From a checkpoint of a small mixture-of-experts model trained on Wikipedia.
Training: a variant of Adam for the experts, 542M tokens, 8453 steps.
Below are experts of layer 4 (counted from 0) of a mixture-of-experts language model. Rows are named router (the router's row for the expert), down (a neuron's output weights, with its number) and show model dimensions 0-255. Each number is 128 + 32 x the weight over its row's rms, rounded and kept within 0 to 255. Numbers have three digits each.
After each expert's rows: "comes before" lists some tokens at least twice as common just after its tokens as in all text. This comes from a sample of Wikipedia text that the model never trained on. Tokens count by the router's weight.

# expert 12
router:096165094119160155106121113113164140126161133119052130160113135117107141086134120138138182127228113061150127182114104128187151096125121135146091082154109098082131219125116136097139140166103102061169169065120154147104137115090178161157146158104113112111126138116189139109185155118106089149121122146116134084133084100106179169068144156144116160133154107106142122104141108098118103173096159105079184119122113119089115201164118116168124153104120102082132092081127115156139144141152161084088142160115151143101124137163143108112195155179152102139156181079150106121155134080172165128142122137126128120031098104153150202181140123073138095057140094153161110093139121170190161135142165150115143092158102087162165114091103048129138127194071078143085160132098095134140175152129162
down0:166160124111133050152096109110120164104133134158091116151132077089130098133128156110201090123072157136100105164159099107146174167091177124099094108107159127113146095120154135096136145107156152110124113182183171158101165108099099154110086114121176105155153156153065066092142114165132151164156095086151077126136069094113148136101104136121113156127097133182146126145095160113125120157133099142125090143164063116039167135119104195095099135099056088129120147076195136120172106137117105106118120077091081131057123169169164136182136109101079164132148133145141173135134086141090128096155123114085115130167106139137151161036132213102143134180167131130156139148140164164101134107181063099146066084125137114157135082127153088132163148128159155041080050133148110145133159129148102
comes before: ",", " of", " and", ".", " in", "ed"

# expert 25
router:129173129153141148137121206079105171066093105153121106165166147138099163129099183105133138073088125125184127097112114114148171104162185090106189089075168154108137069187131142103154119138143164133127145148058094105092143157136159125134075108091145118094120152135073142122113123135113129082125099140126108140151143087132132147173133150175032148167121067182164125157126133138149149130166110129190099081144113147151156202134112134152134107109098154083082157079103184126115138133097137104148191069186087076102159114156154144159136125131079139157134087163101109061120181129162080134160089058146128112131149101122130108149081153136084161152107134155158166126059193149098165107128132083123125099149104098137134163169118135084125131062192111080111115108090097101083185063103120
down0:104105065103131151108129158129171121107170168134149145089158124132155144153133113140101165180131139120110063082113106135080113143103073149145062126178089170167139120166211143152115115131118123077089141165115143079156156062133192096162137179173087184153107150086116123139134152021142160132077105165091134126194131141126144094220108135052099162208131133107137122074131108153179070114177159107089127135105138152094068079124137116161174145168134107079135131158093154179149113121105137149158116164156127130156131111114162145135075148113144094132130113173192174142142062091169141095149082155040131113110124102158070146125104122125115133108108152125146106097193125154172128126107133112080136164150091108079110107086139102137148165153118150176128137104112119121179110078107120
comes before: "0", " |", "8", "9", "6", "7"

# expert 2
router:113165127129140106120095132170094084166183127175215183149198171166115182170105104083105070107192143138143148141099139081188113139155184124106155077101144122116109109168119148177186182123124159144124155148143157056144093128097125137070122087089120149066092187069067087151106162092118124090120126102152163132173179097149086152192090075152107106142145109161159144074183100106091149112132153127142102088165156132109093124127112135137164168116111153146096166132133184135170071122119128078115084109175093127121071129096117150100077093133122158167205121091089175156101152089111110133150151144097146108094167128134119136127150134122121142123103181148128166095074165138090109096155080106147087107165170146118067139174134149131141087106138082128162102071140130140155114068136116
down1:151113106083120133143097095152098068145133172115101168109105147077119105124160078143115135057153165141121106070105122100067140148158151153136121186149112083138115139122173092106139164071160146032098173140117117073135147112144123139108130141125153141149113068186180129059160094115126093118131161105103150040162062113142132110094142108123114142093112102141125212125101150133097033125135167123139184121162138151162158127057113105167090110152138137137116100162083129149100099133162115140122100143104150229104149141127068101117104086091139061087083174124156101158082100116124100140076121112157143126157146080123139131102077122092125114148156151159100095118222150160176140096165154152124129111153148119106107127105115102155111170139177089135058170127074185147090077152112108
comes before: " |", "0", "–", "1", ".", "3"

# expert 1
router:139096105092096130093141152154103074113151110185115216122180070134145111105170108129089144109118136156138131129149118132119128111042097156128147171139104137196133149113077193158124082119122141191152135125034087120108176176162192158164125103143102193186157132146106155094171095090099160125086118155129129085128156168142131103176130109168106120141151077173111088156099130131149115110100093099093148105108092130111136155154150105095144153086126163125084193167146127130125172132124096097132133144178136142073133088112074114193155159154134127068065099087188136121126117171128082104153156077134132123192131118127109110137103161167139169133116099140165165109158150093074185097162179087078110170143073162085109099136106060128152173154153102109136108082145142172176122097096084
down0:122184125102229097169170107140126118160090097121129135133100100153123130139105159153099137189096161157145170168122100085150130176090150144100108106108142145127141178074069127046080146114130143147141159133122126172062143096109116151138112147085092093127126138138180168129127172153119132113164096107175111164133127169135169206108151152130136115157140117148142128180092192127175129155056143168094156127144106143067160093100143155130098071111154165068207097121145060041129060063137158125152093101121144117137155094132170154145050111127136129139176124166153171112069126150152116158068120120129100115119062112114100077142130131116089116194125093111090108095170163138147179163138094135122103111130124129103108122103148145173137160116125072167113163188139144162122188158078105
comes before: " the", ",", "9", " he", "8", " The"

# expert 30
router:092149163136115119140131129121083194060094175102121074087091142133128117126147091132122137093111137122054122127107137134130170152117131157154167108161208199084095155077179162142167152149147161173149119174178125178093151107153093154093122121055113076159150100111118152095079149109170117153162142176126146160141134103122105142146149162151097138127105149129168097133099128190156162106164157162149184098152164084186145083164182161109152112120136090140078134110127121075140154142198090172155169188063122116139122110103092098118111138096090185128160130173124122071140096125112104104163139147134069116137127152109178068097122058093092172175061081137153114151139108099114143203126165149164158101142158121165071114128146183163127120177115158131098121167101182114058134124129129
down0:121119133117146109139103117083148102103172166103099160115105120150135157119180118116127130179154112106118159137136141074171084177146141174112114123155163120196139124113122146117125113123145135124122151130197089136096129116068161157095183141133098107116133116076140072106046133094132134108125124108079107099115123162102083162121138082047145183134121118192100132170119134172145141181142143099143113114138142107077085043086071135119183156110078135115095168151127065103114106130098051142130142042108157171149127159161181110154089099174110150112058131111193098143139148140114184117136116127101113089104104143122125140154156094121141066058079109142188109101215133146105147089167156099126048091104124153130114102130161134159116071128050091105172145110147156166118060133079147
comes before: "1", "2", "3", "S", "A", "D"